python train.py --routed_scale=1.41 --balance_loss=0.00375 --norm="rmsnorm" --positions="rope" --attn_scale=0.125 --parallel_block=false --init_std_up=0.0281 --decay_shape="linear" --steps=5757
Below are experts of layer 2 (counted from 0) of a mixture-of-experts language model. Rows are named router (the router's row for the expert), gate (a neuron's input weights, with its number), up (a neuron's input weights, with its number), down (a neuron's output weights, with its number) and show model dimensions 0-223. Each number is 50 + 10 x the weight over its row's rms, rounded and kept within 0 to 99.
Before each expert's rows: a language model's description of what the expert responds to. This comes from a sample of Wikipedia text that the model never trained on.

# expert 18
It responds to: Short letter pieces in the middle of names and rare words, such as Ga-bri-el, Nena-d, Eck-er-d and Ait-ken.
router:39 49 34 59 66 42 48 62 41 42 46 62 53 54 40 47 51 57 64 61 51 48 66 54 62 52 35 32 57 33 42 57 43 52 61 53 53 44 52 46 42 45 42 57 47 43 47 63 41 42 53 51 39 42 42 65 40 66 59 53 82 41 52 51 53 38 44 46 49 43 44 51 51 44 62 45 50 71 43 32 49 32 52 56 58 33 34 35 55 30 52 61 44 51 63 46 53 62 64 65 63 45 49 56 53 43 62 51 58 47 52 53 21 54 29 37 43 43 48 43 56 34 46 63 41 44 57 42 81 62 36 41 43 63 44 50 43 34 45 56 49 45 60 49 37 75 61 56 54 56 45 52 49 61 59 50 71 50 62 40 46 44 56 47 46 49 41 65 49 38 43 39 55 49 45 59 48 62 33 60 58 49 58 48 42 53 56 56 34 37 42 55 63 56 69 56 42 51 43 51 41 64 41 55 50 45 33 50 49 54 62 59 41 45 60 42 43 72 52 43 51 19 49 45
gate2:66 48 55 40 50 46 52 52 48 55 65 52 59 57 53 44 43 38 28 47 49 47 58 45 69 39 37 45 36 44 47 52 40 38 54 43 57 46 47 47 34 53 57 39 40 43 46 46 44 70 42 71 44 38 39 52 45 58 44 45 51 42 53 37 66 50 58 43 54 32 39 42 62 27 51 61 49 42 50 34 40 65 37 48 63 60 50 30 44 47 45 55 65 74 42 64 67 42 41 42 42 55 62 51 62 53 37 37 56 52 47 37 26 73 49 44 52 52 65 38 59 45 41 50 37 39 54 62 58 56 63 53 56 59 44 45 53 55 61 64 32 53 62 58 58 69 44 52 45 54 55 55 33 57 69 66 64 28 47 47 35 35 37 45 30 38 45 54 69 47 42 28 66 61 35 52 47 54 62 43 56 50 33 47 61 45 50 40 38 53 64 57 55 43 53 55 39 61 48 48 39 45 55 59 53 39 54 54 51 63 46 39 50 48 53 31 50 63 47 50 53 52 52 45
up2:48 55 39 63 50 59 61 49 45 46 61 43 51 48 49 28 44 43 61 55 55 53 53 46 46 52 41 28 54 36 36 53 38 38 67 70 34 52 50 63 66 41 50 53 60 50 47 57 40 61 34 46 33 46 39 47 60 50 45 66 45 36 53 61 50 62 58 46 50 47 46 42 37 58 55 58 51 58 31 50 53 72 41 60 59 35 51 43 48 43 42 51 46 32 65 64 44 34 55 58 56 48 46 68 57 53 53 51 63 72 44 48 61 65 43 54 48 36 48 55 63 63 57 49 69 52 54 55 49 56 32 46 63 46 50 56 54 62 46 52 54 62 69 55 47 43 73 33 66 60 63 47 50 53 48 54 46 58 47 45 44 50 49 37 43 55 43 64 63 43 57 54 55 62 59 62 42 49 28 35 44 65 65 60 25 44 76 46 47 33 38 67 56 56 49 51 33 56 55 53 73 45 41 27 38 58 52 50 47 43 58 42 44 51 44 44 53 49 71 48 53 68 47 50
down2:35 43 62 38 40 47 45 44 63 63 38 51 44 53 57 53 53 58 42 49 44 43 45 52 56 43 56 65 45 62 68 59 53 52 42 38 61 51 49 47 45 61 51 58 44 45 50 37 49 33 66 58 62 58 57 55 47 46 51 34 59 60 50 46 50 37 43 59 52 50 53 39 60 38 42 55 51 40 74 55 56 35 66 47 52 59 47 60 52 70 71 44 61 64 43 29 52 66 46 39 55 35 36 44 55 38 40 61 42 44 51 47 42 44 43 37 59 74 48 70 41 42 40 48 36 43 53 40 49 44 64 52 47 49 69 52 44 44 53 56 45 27 41 35 50 52 41 82 34 54 29 54 54 50 52 43 50 44 48 51 50 44 53 65 42 42 57 39 31 57 56 37 33 35 43 36 65 35 47 67 52 40 43 43 72 63 35 60 48 59 54 41 55 65 47 45 61 42 41 53 48 57 61 76 56 56 50 55 57 62 37 55 54 54 48 52 53 35 44 49 34 33 46 38
gate3:53 48 52 55 57 58 46 57 26 42 40 44 44 53 63 52 41 54 53 53 56 48 69 40 51 36 36 39 51 41 38 58 45 58 62 51 64 53 35 43 38 52 39 45 60 58 54 53 59 59 62 55 40 58 56 48 45 49 62 63 47 66 63 46 44 44 41 48 69 40 40 35 61 49 51 63 59 36 53 49 47 52 39 53 46 58 39 48 54 43 31 50 48 52 51 52 50 71 62 46 20 53 63 61 60 66 67 57 49 38 49 60 55 69 51 41 60 32 68 44 58 48 47 51 57 34 57 51 75 58 39 58 55 59 47 41 29 54 58 70 47 54 49 61 52 39 53 33 52 56 38 41 59 58 73 58 49 39 66 46 56 66 40 44 55 35 52 60 39 35 39 43 68 47 73 47 46 58 59 37 33 46 68 53 59 45 42 54 43 56 58 54 58 48 57 47 50 45 60 40 38 58 47 47 71 42 63 45 44 74 48 47 50 53 66 53 39 52 61 54 45 36 52 28
up3:62 50 64 31 57 45 68 46 42 56 53 45 48 66 40 44 42 50 33 51 42 39 50 55 47 36 52 32 44 48 44 43 43 56 63 45 44 32 39 56 54 45 43 57 27 44 51 58 30 34 55 52 43 59 49 43 53 61 58 50 59 29 56 59 33 50 44 41 44 39 45 48 42 56 56 38 58 55 52 53 40 39 57 43 51 54 42 42 47 48 54 56 50 30 58 42 48 47 52 71 52 60 46 51 31 49 43 61 44 47 31 51 33 47 52 51 63 53 48 42 51 58 51 40 45 67 43 37 43 54 49 38 54 44 41 54 51 53 49 47 61 47 62 51 38 63 50 49 65 18 65 41 63 56 55 60 33 46 44 41 43 52 73 29 62 48 43 30 37 53 53 59 50 63 52 72 47 54 70 68 63 33 55 68 48 62 42 47 49 38 39 41 63 48 27 36 51 48 46 54 54 50 39 50 29 56 36 42 64 39 72 46 46 48 49 56 56 49 51 36 42 61 37 33
down3:39 54 44 71 47 52 32 58 65 46 49 50 57 42 66 56 68 46 70 47 52 64 57 43 41 60 52 66 52 56 60 56 61 42 41 57 54 76 49 40 52 50 61 40 68 51 58 45 73 57 52 45 57 47 50 55 52 45 42 38 52 75 60 49 61 49 43 64 52 54 53 54 56 49 44 67 49 62 63 44 55 57 51 61 45 48 57 48 49 48 43 49 52 68 38 54 48 56 49 39 57 46 49 64 52 58 60 46 66 44 68 47 63 56 49 52 38 50 53 59 49 46 45 54 43 48 54 49 52 55 62 44 43 55 54 55 55 39 46 61 46 42 30 41 54 31 57 50 37 73 30 57 47 45 35 43 73 43 40 48 53 52 32 71 47 49 56 61 58 47 50 47 41 42 49 30 59 42 30 39 42 64 49 32 45 36 60 58 54 57 69 51 38 63 84 60 48 46 59 35 50 62 69 47 70 38 50 61 50 63 32 46 53 49 56 45 37 43 62 57 51 42 68 62
gate4:46 50 41 44 56 47 28 47 55 49 62 53 47 49 72 65 46 43 51 52 47 67 60 50 75 41 46 44 49 46 48 51 67 51 48 30 54 46 56 26 59 48 47 44 31 50 58 38 44 56 58 53 47 48 46 45 54 70 46 54 55 59 60 30 47 57 28 62 53 57 51 45 63 42 39 51 62 54 63 49 39 43 51 48 35 23 48 45 43 50 59 55 38 49 59 32 40 68 46 48 42 53 63 75 49 58 39 52 61 51 51 50 56 41 39 28 50 48 50 40 45 45 45 46 40 51 25 53 69 59 54 48 43 58 47 65 42 40 46 55 60 39 58 48 41 69 53 53 44 60 52 40 49 62 57 53 61 42 57 44 51 50 32 54 34 32 59 53 56 41 39 52 59 52 58 44 55 58 54 58 66 61 41 40 48 45 33 37 42 56 54 54 55 51 30 47 54 68 56 35 49 68 53 40 59 61 61 49 40 41 57 54 64 62 53 46 34 62 82 49 56 28 56 39
up4:54 51 30 60 56 51 63 50 47 32 61 40 36 58 54 34 42 30 44 47 48 47 53 50 50 43 34 42 50 53 52 54 64 78 45 62 42 42 41 47 38 66 56 58 57 49 42 49 69 44 54 49 52 43 56 57 59 36 42 63 45 36 48 55 41 58 61 32 37 74 47 57 66 47 37 43 48 58 44 39 78 40 58 53 43 54 61 52 33 49 55 39 42 66 55 66 47 39 57 60 34 64 52 63 58 35 63 63 50 59 62 51 62 53 45 49 39 34 69 57 61 58 41 46 63 43 61 53 42 51 43 40 53 27 32 32 52 67 58 43 52 51 62 55 43 33 52 46 60 35 52 44 47 56 43 61 37 41 59 47 57 53 61 61 40 51 58 67 55 55 59 50 32 49 52 63 42 34 56 56 54 34 48 49 50 56 52 44 68 41 58 43 61 67 43 30 48 47 49 41 50 42 50 42 49 50 69 38 63 26 57 53 43 55 46 49 67 50 54 54 46 46 48 54
down4:54 47 72 41 45 61 41 42 64 70 44 59 70 38 63 52 53 58 39 47 41 47 46 54 51 49 66 44 43 49 39 41 42 31 49 36 53 73 49 49 61 32 37 41 45 57 55 43 42 41 53 44 44 64 54 46 54 52 54 29 64 54 63 47 40 32 44 59 66 36 55 42 44 43 67 61 63 46 58 46 33 56 42 61 52 41 35 50 62 54 52 57 55 33 35 40 46 49 39 29 71 33 45 40 57 61 45 57 51 54 42 46 45 43 57 45 53 63 31 54 64 53 55 52 27 56 42 48 59 50 56 62 44 67 69 62 46 39 41 59 36 43 42 48 54 47 46 47 35 54 42 66 51 40 56 33 64 56 35 56 41 45 51 64 46 53 57 49 40 47 36 60 57 57 53 46 60 62 36 47 57 58 50 54 53 37 51 79 32 58 53 57 42 34 58 59 66 38 50 39 55 54 53 56 40 61 39 62 43 67 34 52 60 48 57 35 36 43 49 43 50 55 58 47
gate5:65 53 50 58 54 53 79 56 67 35 52 47 36 55 39 43 43 54 48 49 46 44 45 64 66 66 61 51 49 45 43 44 44 57 48 55 50 45 50 54 66 49 44 54 47 28 42 48 39 53 50 40 68 27 50 49 55 37 53 42 54 47 50 42 52 64 48 65 56 41 45 34 56 44 51 55 62 45 35 63 60 74 62 45 35 52 60 74 56 36 39 62 51 63 49 59 61 62 42 54 51 50 63 44 39 58 47 39 52 41 52 62 53 44 59 44 47 43 57 51 50 35 65 59 54 45 51 58 73 58 55 45 61 54 47 59 64 46 19 40 56 59 61 38 39 42 54 53 33 40 53 52 26 63 54 56 43 62 48 36 53 54 60 76 54 55 61 53 61 60 55 61 42 53 54 50 41 44 49 53 42 34 60 56 38 53 56 54 51 64 46 49 73 63 57 42 59 54 40 59 43 38 43 53 50 36 49 54 32 29 61 45 62 62 62 60 56 43 38 50 62 38 69 59
up5:56 49 42 53 56 54 68 49 63 36 61 43 44 53 45 51 32 67 37 67 35 54 48 47 76 51 47 42 26 55 46 41 59 43 48 46 51 49 43 40 69 62 43 55 51 29 52 33 42 57 52 52 61 20 48 53 51 51 48 52 62 39 37 47 43 60 38 52 45 43 55 44 61 39 58 57 58 38 38 53 76 56 52 47 46 48 49 43 63 49 44 64 63 69 44 46 67 53 47 50 45 48 42 56 36 58 39 63 47 48 39 45 57 40 57 50 43 48 57 49 44 40 61 58 59 37 46 49 73 56 59 57 74 52 59 72 58 51 36 54 61 41 64 49 35 51 63 55 41 47 53 37 31 58 33 60 37 63 50 49 58 59 35 67 54 61 50 40 66 58 39 56 44 34 38 43 28 46 57 50 34 38 51 36 50 52 52 49 54 50 33 41 69 58 52 45 38 48 41 44 33 38 37 50 50 45 53 59 46 37 61 67 52 57 57 56 50 52 56 45 56 35 57 49
down5:53 54 54 60 29 46 29 54 37 56 51 46 73 43 70 59 32 27 42 42 52 48 35 39 33 42 50 59 60 35 49 55 46 48 58 49 50 73 44 65 46 48 48 47 54 65 59 40 45 65 38 61 47 60 32 51 28 66 60 39 60 55 59 55 63 57 54 38 47 47 57 62 34 59 48 57 44 36 57 45 65 44 52 56 66 44 51 26 40 45 61 74 57 46 57 55 43 51 45 49 44 35 44 53 41 39 56 70 56 61 63 50 48 63 43 46 55 43 65 62 51 43 51 49 40 46 53 55 48 47 52 46 64 41 52 32 41 46 66 56 33 56 42 56 47 51 48 49 42 48 61 54 44 51 57 65 50 44 63 41 32 36 35 11 55 33 45 39 47 44 47 51 52 32 47 46 55 53 69 42 46 68 39 64 47 45 39 52 59 52 48 48 29 44 50 58 35 48 43 43 56 57 59 44 38 56 44 57 47 52 45 56 41 54 53 35 46 46 59 58 45 42 52 56